Experts of a small language model.
Experts: 64 squared ReLU neurons an expert, 6 picks a token, a sigmoid router.
Training: a variant of Muon for the experts, 295M tokens, 4763 steps.
Below are experts of layer 7 (counted from 0) of a mixture-of-experts language model. Rows are named router (the router's row for the expert) and show model dimensions 0-63. Each number is 50 + 15 x the weight over its row's rms, rounded and kept within 0 to 99.
After each expert's rows: "mostly gets" lists some tokens that are sent to it at least half of the time. This comes from a sample of Wikipedia text that the model never trained on.

# expert 79
router:79 72 71 32 42 62 36 53 36 47 42 44 37 42 47 58 30 32 38 64 68 39 84 82 62 21 52 52 49 43 49 60 72 64 59 20 71 61 49 31 54 34 36 69 56 64 50 48 52 42 58 71 28 43 48 53 45 43 50 75 25 27 59 48
mostly gets: " March", " November", " December", " January", " October", " June"

# expert 80
router:61 43 90 52 59 47 43 54 11 39 39 68 41 57 42 70 48 52 53 57 71 21 53 67 47 34 38 65 49 52 29 67 36 38 58 44 70 49 32 53 72 45 44 79 70 70 48 46 55 51 52 59 76 32 82 57 75 76 52 56 58 45 72 51
mostly gets: "%", "0", "50", "00", "35", "32"

# expert 35
router:47 75 65 84 56 56 63 35 32 38 46 34 69 32 14 78 41 47 40 59 53 28 52 48 42 50 56 60 74 47 38 67 56 62 56 54 62 73 48 63 74 40 30 60 56 70 49 79 28 46 83 46 70 44 58 38 50 70 54 73 50 64 52 59
mostly gets: "merican", " American", " a"

# expert 103
router:56 50 56 20 46 37 27 71 31 66 24 54 66 42 20 67 47 46 53 50 33 39 43 61 53 34 38 60 58 37 54 53 65 57 51 36 69 53 71 56 70 41 59 73 80 48 69 56 46 51 43 29 47 36 54 45 73 61 63 39 57 61 71 48
mostly gets: " T", "en", "ween", "ren", "d", "und"

# expert 29
router:62 60 59 45 41 64 49 76 20 64 64 50 29 38 47 62 50 55 47 38 69 42 53 66 40 56 66 51 69 41 52 41 44 51 49 24 75 27 45 51 58 66 40 62 63 66 62 53 52 15 59 42 38 48 45 61 68 58 58 72 41 18 36 38
mostly gets: " M", " v", " V", " m", " ev", "v"

# expert 56
router:61 44 46 38 61 61 61 56 36 60 30 39 60 40 30 53 33 68 40 51 46 25 85 54 61 56 43 58 40 74 44 71 34 55 80 49 58 57 47 24 76 42 37 50 78 65 19 67 37 23 58 38 53 47 72 51 49 71 55 86 39 49 56 46
mostly gets: " |", ";", ");", "|", " =", " /"

# expert 16
router:72 61 75 33 63 37 60 51 36 61 79 54 63 48 23 75 73 43 42 63 73 16 42 67 69 41 29 52 54 41 18 47 52 38 45 47 61 68 30 60 54 30 27 74 55 43 60 78 38 40 57 49 38 41 78 67 74 51 58 63 43 48 59 34
mostly gets: " o", " ", "$", "–", " O"

# expert 45
router:49 44 55 54 64 45 45 53 38 54 34 55 59 43 47 44 35 47 49 66 42 33 32 44 53 35 46 71 55 56 45 36 52 54 48 38 76 57 51 35 74 25 08 52 62 46 46 67 28 30 67 48 78 52 77 24 57 55 57 54 56 46 40 36
mostly gets: "ball", "ampions", "ague", " University", "\"", "ics"

# expert 26
router:44 65 49 49 45 55 42 66 24 55 32 38 39 60 44 28 32 51 15 51 60 37 45 84 76 31 66 49 50 61 43 68 52 62 29 60 53 60 41 58 54 32 30 79 69 42 51 50 50 41 45 57 33 51 66 62 69 51 65 59 50 56 44 44
mostly gets: " b", " B", " sh", " Sh", " r", " sp"

# expert 91
router:78 69 52 31 49 60 54 80 32 66 70 64 53 55 53 67 60 59 17 26 68 32 71 71 29 47 63 60 46 66 43 43 60 66 69 15 72 70 66 29 62 54 46 64 62 48 22 45 24 56 77 53 47 57 47 39 58 55 33 74 40 61 48 44
mostly gets: " us", " act", " includ", " serv", " elect", "lect"

# expert 24
router:51 66 88 39 43 52 48 49 27 47 71 50 55 64 22 52 41 61 52 56 48 31 64 73 69 21 80 83 58 40 54 47 71 61 45 58 71 58 49 35 54 34 50 46 58 27 63 65 26 71 42 55 31 43 63 52 49 27 76 63 72 60 39 45
mostly gets: "-", "===", "/", " sub", "–", " =\n\n"

# expert 90
router:85 51 51 68 52 69 31 59 33 48 74 76 62 59 35 74 44 61 38 46 47 17 48 54 47 30 36 56 60 61 72 24 75 70 35 51 75 62 50 37 69 39 28 94 70 55 40 65 41 32 55 72 34 38 54 50 67 45 45 62 45 61 54 52
mostly gets: " had", "ished", "ted", "ased", " him", "ated"

# expert 87
router:55 50 54 50 60 67 46 54 49 68 55 76 66 33 41 73 69 32 49 42 63 29 52 75 58 39 44 73 69 44 19 49 67 61 73 39 67 53 81 56 82 39 45 71 78 61 41 69 45 47 62 49 59 51 64 31 58 61 51 71 69 61 51 33
mostly gets: "ions", "ents", "ities", "ers", "ies", "ates"

# expert 60
router:65 60 82 51 44 41 21 46 36 54 44 53 54 51 13 52 55 55 27 32 57 38 49 75 32 60 43 62 35 39 25 34 67 57 46 57 65 60 36 40 66 62 37 70 73 58 41 39 49 51 61 48 68 35 53 59 35 42 67 63 39 54 54 51
mostly gets: " con", " se", " Le", " ad", " Re", " Ju"

# expert 93
router:53 48 49 18 36 55 30 67 19 58 42 45 42 20 48 73 48 39 39 48 55 38 75 51 64 36 52 56 64 63 38 54 61 43 58 58 76 29 74 47 75 67 44 68 80 61 33 59 33 44 51 42 43 20 56 35 41 61 79 61 53 32 49 43
mostly gets: " man", "am", "an", "ren", "en", "ton"

# expert 12
router:62 63 51 39 61 44 27 63 46 44 44 41 61 45 28 58 15 81 69 50 49 37 55 57 61 58 48 57 35 52 55 33 45 53 59 60 84 66 24 43 50 22 28 69 55 48 55 65 54 14 47 31 55 51 73 37 70 55 37 56 42 64 60 52
mostly gets: "In", " In", " st", " St", " in", " during"

# expert 33
router:54 57 63 28 27 64 33 74 38 27 46 60 46 60 31 72 24 43 43 59 55 41 57 44 38 51 39 57 40 48 54 65 40 54 44 51 54 88 43 50 94 64 26 63 53 53 30 66 21 53 63 54 80 30 81 55 57 41 53 61 68 41 22 32
mostly gets: "ver", "re", " pre", "ele", " She", "ire"

# expert 86
router:59 59 86 73 46 74 36 49 57 48 46 35 44 45 47 54 55 57 26 34 54 34 59 84 82 45 49 58 41 67 47 43 47 36 72 34 77 39 23 37 70 35 54 68 65 67 55 48 46 21 74 46 61 42 46 49 54 44 64 44 51 34 35 39
mostly gets: " Al", " al", " des", " ar", " ex", " col"

# expert 78
router:49 97 75 76 32 52 28 76 28 57 30 39 37 39 11 63 43 50 30 42 59 49 78 76 48 37 57 54 62 52 21 71 57 45 39 65 66 58 37 52 82 30 33 59 66 55 56 58 44 31 50 50 41 46 71 51 63 63 72 58 48 48 62 41
mostly gets: " B", " T", " M", " H", " J", " Sh"

# expert 10
router:51 45 77 59 49 74 67 52 46 52 50 41 50 73 55 47 44 54 52 27 46 35 68 71 64 52 61 69 56 51 29 63 42 63 49 48 75 34 42 42 62 41 39 43 68 71 56 54 51 48 84 41 53 31 70 65 48 42 55 56 47 25 58 48
mostly gets: " l", " L", " cl", "l", " Cl", "pr"

# expert 28
router:66 82 68 67 63 47 49 69 43 62 39 39 21 55 34 69 30 37 40 54 67 51 45 47 66 43 52 68 71 63 44 69 56 61 47 36 52 67 56 36 56 35 04 74 53 59 50 70 31 40 71 32 42 33 40 48 50 55 66 68 72 58 37 61
mostly gets: " Fran", " American", " US", "ian", " National", "ican"

# expert 14
router:48 81 85 44 47 43 42 68 41 51 66 55 46 55 27 64 46 48 50 26 53 48 58 64 53 37 89 59 46 30 33 46 30 50 43 60 63 71 53 64 54 40 43 71 60 59 46 52 36 40 44 58 53 56 46 52 99 55 55 66 73 63 31 29
mostly gets: " O", " un", " Un", " E", " \"", " Ar"

# expert 52
router:67 59 49 45 41 60 56 79 36 39 38 67 56 62 49 67 43 72 59 53 50 44 72 61 52 56 43 77 50 60 45 40 40 55 60 41 49 59 28 37 63 35 42 51 63 62 43 42 48 45 50 56 42 46 56 41 51 49 57 78 60 59 49 44
mostly gets: "ust", " Eng", " Aust", "ist", " only", "est"

# expert 75
router:48 56 64 87 50 62 47 50 16 42 53 63 27 40 44 71 44 61 34 54 63 42 78 64 43 53 53 38 63 51 55 58 41 51 50 67 75 21 44 27 77 64 37 63 83 55 58 57 31 46 55 48 33 72 82 43 45 47 65 50 42 07 37 59
mostly gets: " M", " m", "M", " rem", "m", " k"

# expert 41
router:52 73 75 47 44 54 16 46 66 56 43 72 50 42 36 58 62 42 46 58 56 44 48 65 49 35 34 64 38 65 30 33 61 61 63 64 57 44 59 66 80 24 44 47 73 55 33 57 33 40 56 33 66 45 50 24 50 50 47 53 56 56 51 26
mostly gets: "ors", "ions", "als", "ames", "les", "ans"

# expert 69
router:58 79 55 65 46 60 38 50 34 51 45 42 47 38 17 66 43 54 34 37 38 53 54 95 66 32 52 71 42 54 33 70 54 35 61 71 87 51 44 41 58 27 56 69 71 55 30 43 54 29 52 44 45 43 53 66 57 60 63 68 78 27 62 23
mostly gets: " D", " R", " d", "D", " G", " V"

# expert 64
router:58 56 61 43 42 45 53 60 28 66 60 35 45 42 47 45 40 49 43 61 66 21 50 65 46 45 62 71 43 58 61 39 46 52 42 62 55 68 36 66 44 52 29 79 87 50 34 63 46 25 70 28 32 35 66 40 90 58 50 54 52 42 61 30
mostly gets: " for", " with", " as", " at", " on", " from"

# expert 108
router:57 48 75 45 43 26 27 62 26 63 38 65 54 46 26 69 38 46 54 36 47 40 43 58 38 41 86 70 69 51 60 60 66 50 52 52 62 72 50 56 66 35 51 54 71 39 53 45 51 28 34 46 40 60 57 32 90 65 47 43 29 37 77 47
mostly gets: " t", " T", " W", " w", " cont", " K"

# expert 38
router:54 43 48 59 43 38 48 55 39 42 58 47 38 66 53 60 34 57 14 60 50 19 66 64 75 50 45 72 53 55 56 59 49 55 44 57 87 69 30 26 54 23 27 45 51 49 47 68 23 48 65 38 55 61 62 33 58 75 37 77 87 39 23 35
mostly gets: " his", " their", " its", " this", " her", " new"

# expert 120
router:52 68 69 74 42 54 57 62 13 45 39 48 42 72 55 39 42 67 37 42 66 44 44 67 58 27 78 59 70 62 59 65 70 47 36 66 80 57 42 68 61 33 25 58 68 51 76 38 59 43 45 57 49 58 76 58 67 41 67 68 56 49 52 34
mostly gets: " Ch", " P", " p", " ch", " Ph", " H"

# expert 97
router:67 64 69 61 56 43 58 67 44 58 41 53 64 46 25 42 59 67 37 17 61 40 58 39 64 23 49 52 44 53 27 37 74 54 52 04 67 51 58 57 61 67 34 81 45 40 27 43 48 42 52 43 30 58 44 45 68 55 51 84 61 41 42 42
mostly gets: " n", " J", " N", " Y", " j", " app"

# expert 100
router:69 78 78 35 47 47 32 76 46 30 50 51 40 57 15 56 12 44 39 38 65 47 46 82 37 50 50 50 39 43 35 52 40 43 28 48 62 57 37 42 76 61 37 69 68 40 26 63 56 45 73 73 67 31 72 73 55 49 64 47 49 43 28 30
mostly gets: " o", " re", " O", " le", " ad", " Re"

# expert 110
router:52 42 76 58 45 69 33 66 49 49 34 49 43 52 45 29 39 71 44 32 52 43 78 68 66 59 69 57 53 69 50 59 71 46 58 60 77 41 38 43 68 32 27 55 72 54 40 49 44 26 87 55 32 37 49 44 51 36 33 62 47 21 43 35
mostly gets: " L", " l", " Al", " al", " Col", " Mar"

# expert 63
router:53 47 67 60 42 36 36 53 30 64 55 55 26 62 43 79 59 74 42 36 48 40 53 74 63 79 66 55 47 42 54 37 47 72 58 62 69 25 31 36 89 49 30 55 87 48 38 57 48 54 73 72 51 50 58 32 55 40 65 57 57 31 36 25
mostly gets: " comm", "em", " im", " rem", " Comm", "m"

# expert 124
router:58 53 61 33 50 60 39 58 39 31 50 81 35 40 51 57 48 73 30 63 55 42 55 64 45 51 60 58 45 59 48 44 72 69 53 59 67 66 50 66 78 19 41 67 52 49 47 68 17 41 66 57 79 59 57 66 53 59 48 63 51 59 43 45
mostly gets: " time", " years", "ities", " year", " season", "ions"

# expert 107
router:74 62 81 32 45 50 56 42 20 61 68 61 46 52 34 72 62 61 40 52 78 37 45 75 70 51 57 53 69 41 59 36 64 41 30 41 60 80 45 67 51 43 29 69 41 54 75 68 43 34 78 77 51 50 56 58 68 42 62 68 52 56 40 40
mostly gets: " att", " ", "19", "20", "18"

# expert 101
router:61 47 36 40 37 29 26 76 44 55 56 43 57 32 38 70 20 62 42 64 24 31 62 61 57 34 71 82 51 38 27 55 47 45 56 44 67 76 37 31 56 44 45 76 68 52 15 52 44 20 86 39 64 51 77 50 70 57 71 60 51 66 23 46
mostly gets: " under", " ag", "er", " stud", " for", " For"

# expert 127
router:64 69 61 64 57 57 48 55 37 44 48 35 70 39 22 65 43 56 35 51 41 16 46 62 46 43 65 58 49 63 49 41 42 67 51 72 60 48 52 57 46 36 24 80 82 25 45 64 60 39 57 62 27 40 65 57 60 51 57 81 66 53 62 49
mostly gets: " at", " to", " between", " from", " of", " into"

# expert 31
router:68 78 72 44 69 63 53 69 56 49 48 43 38 55 61 62 34 43 52 30 54 42 66 49 57 69 56 77 37 57 36 32 66 61 53 31 80 70 48 41 68 38 37 68 58 70 37 54 40 11 78 74 61 26 40 53 56 35 64 72 72 32 40 53
mostly gets: "usic", " work", " play", "ork", "os", "ad"